config = dict(
    d_model=256,
    qk_norm=False,
    tie_embeddings=False,
    extras=['capped logits'],
    init_std_down=0.0,
    lr_mult_o=3.0,
    beta1=0.95,
)
Below are experts of layer 6 (counted from 0) of a mixture-of-experts language model. Rows are named router (the router's row for the expert), gate (a neuron's input weights, with its number), up (a neuron's input weights, with its number) and show model dimensions 0-255. Each number is 128 + 32 x the weight over its row's rms, rounded and kept within 0 to 255. Numbers have three digits each.
After each expert's rows: a language model's description of what the expert responds to; "comes after" lists some tokens at least twice as common just before its tokens as in all text. This comes from a sample of Wikipedia text that the model never trained on. Tokens count by the router's weight.

# expert 0
router:122107164108173101108090078113099142139106104158091111129135077159092118129126101089085176095087104109150124123056116190143144153113097115132151168155072125128123126130088118041160069126094084192104121091113143132169122157160110158143119143120178135120121111166094141128121073117108120090126128122080106126139130136166125093098156178092108154153121181105080108084061134145195082115143176144106169116108101130142103094145142171112154160113058123154140168152116109146095121110134182105076120081185141102155132157109183088048142094189114166131174089073096068145161156157086166106159113158148137107147158083178124140132147177177044114127145145143138117122169179158081090143100162050182076109147136103167135147151120072162118144141100096149166170159117146131056132168148162
gate0:161159119114104103088158127186074086106187102176132090138120087181170143138111103141079120130153131104123120129122104130092098122122105181131155086104093171075140080116087141070069129103101072128069106182105147120141089133119161122132142104151166138092126085083127187117105127156088159115143146118126140170211210165146127132098087160098191128113147168152127180132074128155182161146141121134147164108168105122122139094158133133134135172109099123070130129116119106037134162151162143097146122098152191055162053151155125137118165119125151086103116110088079119132164158104096162081145136171140092090120136069096177113090123179096126132113169112192182158174181192097109125114116114059149143115099120107161167130198129078122139137158149130168158164169131139103060136157125122
up0:164130120158093195088162104164098103128172129164126091101170097169156130149084112122117135115153134110133121124112140123059094129155085151115153102073093141131120104176152137110115105101091077145147096137099130127119126090175135125120101108145100194102141078136155126147148161177136141142143114120179164179225133127136133068088110124148187134129107154146123162106083113103086167088128100125160134186069097128166142048184151059114129097098136180089135074097174117094151142125122166114127092138175176075170036161198143090129101129123113079105094145105077125114169129104103146084139101138113154090187143094099144143183139169149138231111130112179129160169155208089122092151108154128184147097105123119091140151173120059142163185108119141161135127110148136139090155152138106
Description: First piece of a word split into several tokens, usually lowercase, as in c(asement), st(raight), dem(olished), app, equ.
comes after: " the", " a", " and", " c", " of", " to"

# expert 25
router:143089140146136155135086103122171083109138119091156110094096115081083116154154119130128111158136127106135073175137108148128074114147145088120076122173149114108169143103118188141122148068137143074093091053131117104150123105157094097112167159061117185059106115124197148134172165092093132179103091101142097116078092163074116095129142085141181164109122064127145194107110127165108189109100109139073152132120147163138161082178110125127106087194107134153096103089201077057173115166125089127162152170108112166126145096122182144130093126136077099139165112182135103117181090141139150133114087123186127077140115185083087078162095104146172133080107137164076098172130041139122161085103171092154123118104126120122124154119108089122129190112148103109121088155152106077158114127142144
gate1:179137108069169160123170130131116112111145098063193101117141154120107128128159145093084150144098124110105190053085124172198208101142101128148101137114171085186140139151117152134163081128159167079132112086111091093145128113090173127126068093154151133089168136159163101120088199118075168196126171127112131081132145126097087103148175143107175123150089190091179092116119113068075150149116084134076184105100122136114181129174117114124127133138109183153076144112164078099140115119127108107116154124111105143123109173122133145087029169094165130111092186140145118099101130153140151101134167130135176143131142166126166117155141139162167154101112171156124176170111069110109158155163143142173112135127140131147120190087161191135135134119118137107041185140115136154127128061092167
up1:120116119129142118180116195080115125129052122141130112070090095081163135168134076113095121110162107165138110204097123112114120147112137101046130162125075158107131159127102088111126129137116085148091139114140195139128128115170107126158189148121127081135151105078078131113141106111108137082129145164174103091121056109115127180157092103138069065093127125109084159169101074157116050139127192180130100200148142163130125127102161202153116130134142113176214110151108121197056147099085132117145125096178145151128151097156128109159161069116144114121157096102126175117092091093123146132135168162119081100129100057115095186147126157090145129089180106103102063071147175062186109115141097058103131158121083118108138098139088124128132115151127123108115096128102094136155130156155120
Description: Determiners, pronouns and quantifiers opening a noun phrase, often sentence-initial: Some, Several, two, other, all, their, Its, this, first.
comes after: " ", " of", " the", " a", ".", " and"

# expert 47
router:138156109121144161146157177085168072098148139162139126145090151126128113172135091129093085128135079131153132079188104142085139101165101171157126110142110080107101170102168077150100075106134161106151131144097102098134119115126065087128132156121125142165088139113143169137107026112090174140128165054076077142106100086098114132096119060105081141155158065112095127129177122138113183151138177047143087111133140171153079128142211152127093098163140115116098108147154136109143119092169126111159127114096139156151149085192149151075116130074091117113128072128136098155168101137120149147138143074163157059189098156131126059131092129109109094121081060105060125154115156176144101160125097106114128096074160199101112168151100129166128163075104081137108112106200160121126118135099109
gate0:084068147143122106057150126106164131120175130132111169088138167111105110098141137178137168089117061209175137101088160148136152129199180177139129134134154104118145129127128106127151132091122142126160146066142135098106171116144113127129113085088131096160123134100097128089133151137121074149115128133113162097120162110064136095122193157105161123149071133111122157169192092119131141130091163132108149077111151154150102164154095160074111156119187106182117188116132129146134156053154149091166185130127131132123164063093118159097124092164172145107160128028142196083151107138152150121163158117120141148072113081183116085133124107145160143138156141132085154151134162107167063161147127159135104190112173164075120165190221124159163113133115178126099162081084163118138102067158163
up0:197192120171129086186120130110059121161138121142146098154089119123146140174111158081158112158127172071070140175187115147136125135091092124088112100135092186150132100128146154104131151154105112131119121167158106147167065151094191154161057172152138176098164193114168117201097104144155118115155146133131115189116111172177099142112080110153158128111126142103126134083062170170149168135140123118151109150149144077108218149074123111183156139129144130102119109133133126135105104170099127158117107155142100119099122164136117094163140167122088102132144113128132009155144172128124151133098123187164080136131148144098155208120119171104125122076140113143178125128096113157099183083104108127129148076140099092205060093139076084128081157142138089128142122167175092093112157169098131
Description: Last digit of a year after 201/199 and the punctuation after full dates, such as 1971; in "years ago" infoboxes, plus century, later.
comes after: "201", "200", "202", "199", "197", "198"

# expert 50
router:141113102133195097176169146105100134078105134103096106110088113080155059176137134113148123136097112100140051100131142150125078155174146123143107051178170068108131150108073117118133114074162136069117141116126106109162135129133120095116146117072107149176148123143162152138166077137123198132106104139096071081100110101175160173182146061131106137079086109118065106140101121160077184119172148156092089064138176074130113149131183134132100082192124135137147096166134156141133095123142087138142096187132111166143162111145158109175141154078128106082167086127166155140181122154170155153093104114146149122085152131095117071137119127156121162096121134090115090158053167158141073101112090077141137111100142121129095172088094083164067161080141134074174079119161112124150161090162141
gate1:123192066138110067104149130105110107150123095146168187148108118077121168142112108062122094145150155108101131126129121107090177114090108033195134142128143133135062145189092093102118138139171154130135150118118120163062056125135102117148161105146140143138139116164106109200158157160110175168160132136107187162172093083107058124138114131109094169101174045114185127122123140173076141101141158081079126112122161128120140168103120163110129133118078173078112216115141129183169133127165167137128110212071129135084112169181107140171090150100133126162098103096114068149135103186161140089149131163125112143106128136094127110147106120085165170113137144131125129156143079084157116095125124118066101158106125143109072082096142165070151103173120138145151134106107161135114198070143114
up1:127084079193140134091112119161087140138181104131131129091164117114152116107158101125104150118108102124131154141089176125133148164116104131167143120149057166147085115065134142059206145150105129169134102138097122127163175081152090110085117115128067147117119134075101139133143130136154067135109169080140098146149147088140179120085175082131138168115126153106113100149127127141139077136093185146110120154116117099093085135171120140151089135109121088159152159085123170082146095077095156118128116098180118161124129090114131139101140137136115165123199105095163135128119157093096156115169114111146074057170195154255116149084095089109115161154173133083133150104138147129166020141104147154140094123192117111080172209134157065119161126125139112110130173134101129126178137140144158
Description: Final digits of years after 201, 199, 202 and the like, plus the period in times like a.m. and digits in result tables.
comes after: "201", "202", "200", "199", "198", "."

# expert 59
router:131090156150137117164075071103153093087092091098124139101124125105103158121131094161124063101096098077098098128130079154135086146102151130080119073154178135092158146088144113085187125083137131096089173142168181093113175154180097155097139179091148146109119114136179092166196142131146110152095126155138089111103083163143074093138139076073121121087097104107138154150112124117112103149133103151080058130115185119106174131113055109151180132166130075144144141163141149177117082097157157109142138126080116143074131141098160138156066067146067098135168097174121114182094088082190111108086124061182096174140136111121101123117126177137149120085106129145147110177106085155114080139094157185121197137152081120113096120139126109170140212169132142115169129076130144117147100160161166
gate0:135110082231117129136193159149066122133125096066145073174149146117154079132149067118174138097073090185124148172187107160070157074099122078102159150163144114186149136117113159128146120054131174069141071112130146175139120124143166155120133061109111153118096149102151108162173165135150135182142126139171133116127178124114144102154145065071111115099100117135150165166114103193147107121129124137112135138085110107094156134061114115101085101112077137099127068133058175159151107148108131097153116188103133088105111072075128085181131122128169130153169124177158087141126115168169112106139142107096143127114111113088123147136187089144143155108143050141142121149143097151128106114126174168172115109086137122067078152137120149108122138140146191154136101064055141111161145075120113
up0:143152160136148100157199163135107088125094149148103077083149128117158129172101123157142112112168074112191139161073133130147160149113087124146131152090111118152099144155108087152107141135130166115089089163161147157145148089099098131122111162123151144181101096179113122201155086101108082125111152139134135076097137160156127112104064157121107176169131098143127223150146107154098182120114171167143115110105129190085142122081125168106067164147123176117085120108108128182154102115142085121109094126080059163132122126172107100156112068124140101129114048102137105139127077088184096135170161091065149147144115166123119168148099058126113133078098121104088135132113159089135127108162054171089173097115117112095131139140133165201123186144152067082080109139195066140174088111137190
Description: Articles a/the, it and they plus simple past verbs in accounts of deaths, attacks and sinkings, e.g. struck a mine, killed in a.
comes after: ".", " to", ",", " was", " and", " in"

# expert 22
router:089108129135125131166122150078174116079072097066092113092168146122121116113177140130069116086070182134048152149122066130094104119113148078148048121138107109103103184089140118094127114159152144098098104131128155075150145154163153116091168155121089149068150099127180128085075176087095148102092163060086114080092146117118123151080162110154097153109137098195079141155107151151120068143082118102132088108149175075184130086137082155133171101163072117143153094103172172113163161101142121184144154111114143141128161150107141167137126108107132126124177094169184154077118124119122149157103125177124108077167153123080097046146175140112130158149115151155096089104159145128138119082097130178180161157097164083119127155109156095155125116119096128081133065127119164130210103147147159
gate0:120125131156155172096102168130087097103055107133147121100119101149114119116114093118159104124152130129110118078125083090118177049102086071121053094108138160156077152169124175147160118105146154115168165110101156143164113086150154152136117178118111138141132105109175127176111182157155129143142130061136107090135109113174134109104148196138083150071103119107066116087105139110159131099127122142098086189151181104134111087154094125172146189153106152121148081166156138112124074163148115154109126120079098079120140210151128124123195158176192135191118096105137138115125165121091108113174115130069112091124147129117154141111153129077136166171094061094136092200104104082130197155146130133223178169102134108072152148112122148143056142089111126099082120071102131161143105102162085
up0:173107174151153133116093157146104141080140150146133147136114111100142164096133160150148128112137163176132109090103147134182139036065118206154047110107114177138077101185168096175126126121161126115177201134117161171106164085155133140116116148066142158098166111107156145158143141134176092130115076125105069108106118151193141138120134138160109129099123126103087135146128125097115164092083130181151134138125167128164073160113144117076128133110165172086127093123116118150203118142114120175154105144113104167108081171172130143132175184126130136123073131076127068090096143120089118081139133125118176133121085200122149167067107095110197153202088058131115130185063112147214117157149129148097130119086164146090114112101120142104075153123135115126107153101065122186154075122144110
Description: Byte pieces inside Chinese or Japanese text, plus opening quotes and parentheses and scattered short words, e.g. (, ", on loan.
comes after: " (", ",", " s", " S", " is", " ["

# expert 9
router:128096131082121105184090130134072131143073152100143143134173096140191159165165092156098176096100123133085151143120074154154085158146079073181138138099112145165136169109132098120142074177096134088127115133142114139131132132132141132121104168128138191157119144149103097078126190098154125129150120143107090106107116187088173147125174145089167146071089186125127138089111152134134085150112132150093155122117110149170149106163088131134056221077135108124115102142138142106130102159129129069090098063191135116101156186078159129087137217088153086145144127120087159154145146120170093126080181153166092137145148122156091091167120127149169185109063136090135073090143170085089108162161132144120122196180123096116131110042163093150161113111096134145099130108052126083108155149168147
gate0:126218184093141149152067161183051133118137108124115181060084131084133100201093115099097142118188129093114093063149143127147115113185113094146093076091140172073097175178120093125164140128048132114165100107128135180149110157115135166120176060142135122149120115154167071106128104144226148129120124154172132128106147153129132118145128122172055128124109120158106103118152130216089136073116146093116079104109124121132166149114071182195082122108049130089129092135124102157131147161111139104159137069135116121104114102115111117154134112072162129179083135161161150161134152096170142091080135095135142152170128147106118185114167141127136184153107131142177096121144121131128134147122069082097156119135102118161109099144153072118112159093116113165139131128154098161194160116183128
up0:155097128150150138133165114086169122177131117140114138135190132144075122061117105160134074136111069131140188162136081130108145111046147190099167126097073088127200071103183143112125050118135137154129132143069119097136128149125150104168122146091089127093173099159153104185126112087061130126119146163113124102142085116141132112084184107130215122104173153123123156129097078036189140130082091157097132133127098119095110103165135046115098094146130116146122145070141129183100096126119103145164169136164125104172103135149137177087133103155074161058130159089102106158093109119105132177174115104140114124156055101164118084115102113108130120138108120187120093172075078133094071106147125114187123090080168107117122142147130106160161093110114149138137070130151111116080133114064115
Description: First letter or short piece after a name prefix or opening quote, such as O'B(rien), Mc(K)ee, "(R)odeo", St, Kn.
comes after: " \"", " (", " Mc", "'", " I", " H"

# expert 35
router:130081078090188147122114157089103182180095116062139072127139099145099139136107110107078156114109166104109105090097064137088178126130096135151118199142118199101103188091110183079105089145160150091120060127114082090157105143048088138125081113163077115104145129124146180150087173120084167157112096134151085149153128128116152109148147107145076148075111146130144112165136124085126107129118190154103166129132146171135075094148131153175119122108099100124092138117198191164128091095091104087095135108180117175100151172134182191085112132094098126146157123178118142128089138152146165120122096133130147101152106124159090085176151160156108149131101145143110107189172129054133080133157148097109056126174115120104185153102143108159159111050093121180141129160084171104130126119170139
gate1:067108159115163139173148107120118131071154162138132160222069158101052140143147108138056119169097123186096158167163159104104134123119101130119185125090064130223119191143130164130080137116136165154115116163097105172108138152118110154165061129105107105198138153151175155128065180103111120103110126137169143138141111128142092136116116081069120142181132127119137168162127090153109159137094154100160147143110177161132134182089145083141102165092071159137180171123119127070096131138092122123157138086127121163087101113159140159091114105093161136090092130115156132118155159184149103101164133167116142076140133145165167112133053147151157147146112142101097163169100079124147063137090112145115097103128117105113071121107145125115157025140097153098180165175081106089154172113163085
up1:081114171088102135173142164100142133108085111139179148128064146134077149150120081140090155157118177147088186124124149097161151126142076092156168144094086108187122167152162175113123151073133134130170080124040115156116167141115084122164086161156087116114191137087129162150122160130115105119119121133170129146187142187149139092148143120073124130168169131076104103139154137122141131103137130108143132184069140163105102166078055102136100193154126155132163168128142147077116134053081118127103186109190112094081120114196123120099117128136166122125109115147148197123158112153165126080188105143107133053128163185141115097099072183121164154141165158056111153149130113105169106183094091093144116169170099125149143161139185151139131076150137122116129153196084135111164154148161091
Description: First letter or prefix of a word split into pieces, often after quote, bracket or hyphen, e.g. A-ctivities, ad-hesion, -e-lectric, m-illennia.
comes after: " \"", " (", "==", "-", ".\n\n", "==="

# expert 12
router:164129072138133162168070167185198174086168156087077132177103163124101182127097144125155148163095155145072178066168156127170148109078117123150124151108098098101154163088148160140175150159156134100126177151145089112113079152113160139104145090108089136113086104175160104168113140112122096105096137090166098095122156159115140117081106112130129128039096106114133140162149180158101164131142106197147069106177130167151098109136070141185083097189144116073126153185122106157096098193117130099114175118164154152131115135134158184117115183117135148097130109061167145073098116086136103142169168083159139147141150187148114147171129119073170099141163115165072099107160152136103187093085126161137148091131070143131122092164116172139099111150106155186158098135159187150093148134145129
gate0:078111066106151094109120143121160147147125110154111095159156112172080143097107091084119176145149119120133117056165207126117111190118093116082157120054174129124117119109092124115105168113138131136076129130185100146101096108126069072153141085205159158161143118175163143185110174156093153110116146114110139049132104178089155083148162161137102143157181090099128149095157116172136142134199135147137094142123133118141125148156156151101101104127135112126155177088134093149114125179081164103144055105158091123109120081153166123163123145128188199050139094098128222098140168116113182156107125129135112175186135156150132143107144110152115094104090170151105107126142126130106182136158214103104096101061164129151095134096099120171084114170140133131124158149106124117077193157079126
up0:180119135141099117103152157133131115161156144149121082166082086096173084066129186137156147080126145140159068102062044162161087115183105070164077137110115189122179153089131179080152170049110173121098118073140108127181168170190152163112129167145144155162134166165166114150093150093140085127127098114170166163126126124113142156073157165129158109086099135207138133119135142108165148096075134123119175139118173132104150100093117131131113120143102134138162118136147148148109107129136117117184162153066158080141150155061120103101168133153128132148133170084134108143107109149134061092137143113101107096095129131116152118109143220105130147101134116059119144138138126110101143107147129191121191157125133142151104125068089093149125144131119149127079116116170216130172084091214175
Description: Pipe characters between table cells, mostly in header rows, plus semicolons and slashes separating listed items or coordinates.
comes after: ")", "0", "1", "%", "2", "\""

# expert 26
router:067083154144115177152147154115186136083162140118120140126131144130156094105117094117104166087083132157149151112159141163124118112173169083089101118167169149148125136077131152162128166163149165177151105099112101119145106088194147128112140130105116114125150074102105158147143105178118159102118121123095108114099082044166163096093104142153106102113105059171098102087138065168123188151160162102075093136121156113138152074107212176061086074158046127135092141164175126169168121114132132137150074166060115168183137167086129154156119144127147125120122117145171064085107089222123148135134177123118143095127144166122102117168156151133104090085170131155136128175161096118121167129103204069130116068115144178165120100103102117134094132093124145088167111152163137174156154086168151
gate0:140154091147180110134114164091095129170127097047103146132049133099188134147179099180128131104100166143092108133124137171133130141156114119099117113168195164124175181115127152093146144114177131139136132153159122080113151136101097125097135163158100059116151145128167151152184135152133186116081098109126116107097148142181139138108163124120081181118143100158158066128057115176134156169133114124111149142188163173114150179126146113096118113110109105131102145112184106091187122099135192151112156099115130113135146085075144141114144129132176170162131170094184124163110093127118109163186151149144104054201146072141106119105127055119158149104145080230135077135116131137100100047172117123111078202104103176133089104167148156145167092122149084141133132102104115179167110078097109
up0:109090114144135161178144095114157154100108154157185079122106138160160082104139103158141152097127097168096111067124152080177111146164124137122123103108082144127100084096156111174113111140112119152109194093098110071126120123101150099097170067081120166128091113077121182095072102024137104115165110141140101128118120111123114132026158188118142071138144166173145193138156158102110159109086129157155142141152146165101124110134174094152118127105127119157140078170135109108104083102143090098142183104129130172151175079093136201171085089144125085102093153116136114096128129152165182179099133128168151172188176171126111151106148076162126102121078090163086106105165147133146157086116151144129110075080134129073160096112170165145173098123120184175126161086115134145097075205121114
Description: Common nouns for places, institutions and social life after the or a, such as town, village, household, school, music, marriage.
comes after: " the", " a", " The", "==", "The", "'s"

# expert 49
router:199154145125151068163107149090152151176126113100143171090107091135144122156113131139052105135155109110104102093142086086072137122077112113153105208108108161154116107159173147085163105149086129152137129101112171107143158086097091141127105152123120132176109171140130161187126091121104127137126104138124134075118105137128134110175152150141102070157106071111136146134079129072154104140091102083129116225073129137123064100100115131115165151151133143123142156170160161144196115138115185118133147101096131047101072142139163106125075148129085147151107097090109121173099096154172133126112108114105172095177133121164086114120111150125097109138092114140131150053127096105180112076178110208068105211176108109111150179111092110133137140120102171216114092122088165091178107085180166
gate0:138139151134145123176119105154179122148152134137182096134189151087156039130145125182076172163110108116124147113139103083095123070110109143134112157103183121191132119134176124085146092135090147175128084125080123085190129150140155168124125168106186114146158149120132196101094134135156154093095124099119086113119102131166079093148151083083149113105191104101138093092179132110113134120123108141093125213153156124130085096153178160136138151148109162142147190173125159153144106088106099148198122122151088134093053182165114149117053143148097107162122072148151137165087151113089237146098117067085151128146098148171143172079133188080117099109172099092087095132116158133124160086131107125151141131131160156143161130168112165168155142163171173178109122116129136117091170179157095
up0:137123121140097144096172106130126125073112142104146122124100107091153168132062181080106118101098084136140039108118127144101139159114141155137208099182070133132174156112133123121108103105161142073169126185161119212112187113149091083139139135133118140152129121129147135126136141078167085161130152166107182131126123121091165173136112110129130151123093190180105126140056142106183118179161157127189111114149138131130150099155119136114116105104131121127132053092159037207021166169116128141126136148139166080144160097074133088134129073089166143132098131181127138134119205133169099137167115189151150112137183133119112072164147167155096179094144181168096140098129163102120114153150154101177134091135109118087117124152174118088093145132113060143174132153091157133138142143060124
Description: Opening word pieces and Latin prefixes of longer words: pro, dec, cont, re, ext, comp, and l in Declaration.
comes after: " the", " V", " a", " to", " and", " v"

# expert 24
router:156097144160156113161134141083160079119138124125111189155111084240115113161093138193174107132116142082079091114111083165156104147152183100107132104140143131172135148056102110095182134092150124095141168091083146094183122120133127085091151145104105193126088122144176100163111114091128099128123137088083092088141140093116135135118168082196162179144043116135117149217101125171138117111118162110127086119101185136138169118139085179128139103180136113172119111165145144145171152074139109105172158143108102148092142114078157196164125112144097126087148135153168165160114131084159130136093152105125126146139132188082099111182121124111089091137079100081107164136121149116138120083113139176124059078090121150159092131092153155169086121211163093094083098103145096124125116104158176
gate0:150095078147118084094133124180090071108124157168047163128108154103199108118147100142153097171151100137173148152081112152133165144161194150109121155037216142158173125168083134185117123135078105090131153117177114144176142151127112161170105163124150093166121174165163133136137149099149100141139099079145130170175155193128148173176139092127166129154174136112152159154145108146112104137099133136137098141114110102128163130078091052128095194160159149080135139123119124154119134091107121128136132134119140123122191068085051139201133072186172121114052163114140163076101109147225155090138131078117119140130130141111148120143140116145150151121118105112180109164123099087122110134073153184124122095120113133145066114094098112131141116202191117101100114126085116128102167087141125
up0:130183214132156184125105081104104103108085115129141089151081136060123153144073187122176171166169127124087112128172215157098103156114134133147128079146065127108073179154197107101131170122186097140124100154174054095105163174112131085136099094182086130112153111091086098131141103121080136143125158134133164055096144130130134139100144095126146120093097125117087035101115097137129130180127148148107111123127143091196112177175150151118124158101121069175076172129128129102066145142124114076109163089128149073067104110072182113071139110096195115105193107104134116129165117122091068167126134148119145105112098069128137117125114143054136126117142117116169122076152149128182130077135100110161152143145102144117107122167121161147165113140101111125093112163123104134126152163088105
Description: Main and auxiliary verbs right after a subject, mostly was, is, were, had, has, as in "an election was held".
comes after: ",", " which", " the", " it", " he", " It"

# expert 14
router:154124124136115134182182096143158121081183161128105092120087082087118136133145115166170109122108113079157183137180106149145128180132193104108125105150111131172152132129150111094152168103148124160108141194080078160154164094135147111080137165094145167099134147121148117102090177143109124078141094129114109122126155105120141100117205198152125176107147178083095127144165138164087094126103082126117124058085115138176138054114140126109154096104137067172101140183134182163083088107104102140127147118072129160112095098056179176101120105172099086131150129164155180179152174201097183119124083106150140121086146048110105099124119104151120155097115115101156075116108155161090121117167080125164125099081135105132082150120127132087111114100207126106169093144069145090134075074154166
gate1:108098174179103045168157131149117131148126128134135158150096125117105118150224149098130092145133081150122200142115133173186111153109076135073154155093082130082153076163176089135163143113090096178085102187118111210162125122094142157074161096094128111092169117128136153140126139101143167068135141160113133121127096132133137104115126094155123054243093156088090119181127154205132128180076154083122126080079051097159108129127097103140146122088141100155128114152079138146121099148182106119140099111095155127154119117116151142164102121063109149137105159156123113111109139127113060109095101123131147151100131148107139116113112126162189109098106104100116112085071153113048111111133111176101094128155080178191103135144126142087171150142119167044089164111121130129117116110092138
up1:072131132190103063164151115148104153157145141150125173143111162118108066151195126098132094155110120179123176140113093160179134149116084148093174141108117105143143111179149095147163137122099119179090085166141129218122128096110156148090173133104118119114174141119128149125153141107153183041143131171114134112144129165132152128066158142156142111201083172095112133163129154189110135171099110097097134047089101092134113140132094111136159133107175108137153110137080147130093106109203103083160077117125122130159096125103151132160066171076132160132162112151126107115112197102099066112097134150161133145047150144145130108105087161149162147123101079099146110086115164135091093106152120179103107115162092167214080127146148163087183129147159178032088125116103113146129096116073128
Description: Digits and two-digit numbers in election and sports tables, as in 389 and 76.67, plus fragments of proper names after P, as in Pap-ua, P-andit.
comes after: " ", " P", ".", " p", ",", "p"

# expert 44
router:151120129176168130127144170099128123139192119108122165101082140087164112170077114156156173119120186119117127122168196092098137095137148170135081123144155091122135159116138114165109091157174126119166102111079126085105157123121109074092122137150097122138154107085162196162191115121178161177104128102140137104111122127086140130137127075112081094096191061174146160178155080098136219077163072126076119135138152157143142129137162163123123112170112159135131153165213158093192133135095090140157103154112131134164112110174121081176140149074107080095096171163177130116126094094102155156088110095181120101131078180157083110146134149061197086118120152147135122168167120124171162101135097131114141124108125190109114131216098116189097142080161144140130115127185116130143165084121175
gate1:103161203140140203153135137139146171112084193072095125087133097115117091138100107103108124101103097135109142184087068177140123146148144119118116124160127122039159132093093122154142093187184154166167120156098168138147113132149074146179154134109060151103142119121114138095104112128144120125149114131045126151119080151099148128132085126170072141085161136133103059120085149126109180068151157161149135139122128097155060180137048151159133147151119187126122110127175159080165149147087110109100124103164170171154216127151093134175121115086086155119158177115192090137155151102111139167170154129151089140133097098067082146142108080082164079111231152123117167157177122101144137152113089092096115107137091158156127097125098165140074125110158095126137088159125119113113139134158147
up1:141062166168134058112159109138127158157114108174153128140150095110102144098135172117092083143131155192146167162129091117142135141187120121211139152096126106113103151148152193113107101123085134155067136149144144134101112128132078095114080104154163112101156116180119129147109109132116123170142092111112217166113121198140160173135117159089128088155224166148144095122087173097127205165135077095134117151179145134083104108139060125174182142137130160170163163121134183116121133137118113124142177071172163100128105090081137119130125120163147146178142117123061159169137093085108135114134121123109065074085110103124145185084134111095145133134167154180126140150145073180135116174137094088135158093190083118150130142130118129098088155131170172182056213159104087117136108131119151
Description: The word the or The, especially at the start of paragraphs and headings, plus determiners like this, its, new, National.
comes after: " of", ".", " in", ".\n\n", " to", " and"

# expert 40
router:112100109119134109129129123152094111178098118107136095177121107176105174139122120171079119163139092143081122137095123076115165120104172154117152196125098173150126106156141125083154080151084087182091190105110104134124119159100131109181145102101186073162154157172056085107076114132095071104203140161089133158145091120097089104102120168087138127174103134132176157124139097066129079116090136122121159153161088116092098124117155096141158178080137123136150085123136131143122179182155156093041113085154133116124124143112157119076090103155121133180156101111044138132168165161154120094155090154078130148156115075147136153122107157158091188140094156135121085090183076107157122118192171133140079140179117117065142128111157146117157086092091160138105178159081151088066127101114065
gate0:180117126114184089160088103128082133126174148130108083137095109123135178193105100079132195157135113123105115111090131130150141153209128142151184121104086122088136105165137131100132123052074124163134128140128148127119196135117134114140154152204103154174193123130190125091123185121098136163108183189144152093137083172127129056105105112154127100063135156082134139049118123157131126117130108152112156164085157088128144158155105161063158123127120133122140152132052155153126085110117155060116105158108099090109148074127099063157177128122119126169156140115169140168136138161167158145199061092158147088117156082125130132163132118164090153081143134132140175119098165187061111149057185086154115105137103153120099135127106062100102157159171116094167087091146117140144125092117159
up0:093142096151087167154180133131156126139132181149141147178139164123169114135142138141161143140094127147165135092205114145104124128061134169138023125134140169188134201094118184201136142138176126076101127112146122158152159157135100119132102140124083131144108117095103110122148119165146174096132121104132102126163173161118147158146170139111103145139096177141109131234159114142103109136120148190102116103103126158155071103077186110185102147169160102097099077168127106134127152156116069145200149123123158182121149147100098171200121194155160144097090137158149172124170111108134121121120209176139085176118123177168132105125138103082111166154090105068192068099130156086131083128185066151107133138111114113136109121081152153147130114110106155070104135081114106112141082076152138
Description: Capital letter or short capital cluster beginning a proper name, often South Asian or foreign, e.g. R-ashtrakuta, Th-éoden, Bh-askaran.
comes after: " (", "-", " the", ":", " \"", " of"

# expert 56
router:158074135108160140133136067157128109201130124094100187133107106155100186150120105154122130177116102088091103112151111086122111121095198169160104186179110134156073137155183077117153108110140161137096140084073128097172165130122170070126112139060118159169095076085154170107199101074123116153111158051124134066079095167189146096125144134159130158122110099116156147142136115050150135166129129156119132189109182105119186122136184156132149114138070093156186149182117138106134153116099143072143099179048071097103123136133165151110095126139129086103110125161141137169118139197145171152124162126130159126171108138177130143129114129097114099074099152123115076164174105151115061127125143175149074135100144190101153118109093127156124120169067140088109138145146125092144131125088158
gate0:114133156045132155147080153156127154115152088119150095138151105106099201150130161118138090132129150107133131173186116098062055159037155141167127131081150119100109145125146105217094125068140100101120102116078092117113137137168155096163161131174165154093153113130118149164134143073105122180151128140109131078108098136095173147109163110077135112173199123138191132091161151110182164135082142134100081147126171067121111138071140158088049161143125098122162068093080107100186162095118061101186153189101151100094151178143138147142136103136145110104122149134094149076161060145125152116109135122139166105151170150142124174128103115163169125116130164090110104103141107139087124095187072142165118122144119145143134058112095134097154115155077077165132130182135125152132154134069175
up0:156105077187125165118175130110116107190122127164132131136116123125144048115122093123145143103118094135108109118112129174133144128095094189107144140120139119171145091127073114110159112138106159146162100110179103122180189145135115155153118079118091105131110097177139123154174172148167120042128156137170112119106176130132130127141149104144140191085056145126077118159085141159112083148169127117136183150072154179152128167087102134171140108134144116122076164120148123128139087124088154123071145109154049090116053138134143162130163212138086162099129126137168154215104125117125082150085150043134130153111161171148129104135144157155118094094114108117194150133124202080086119196090103123147110162141162122037106170157094091128097139082133117166149127048086120108143077118168098
Description: Early pieces of capitalized names and words after a first letter, as in B-ib-liography, Ed-inburgh, Bal-let, Chap-el, Bar, Cl.
comes after: " B", " the", " of", " and", " b", " in"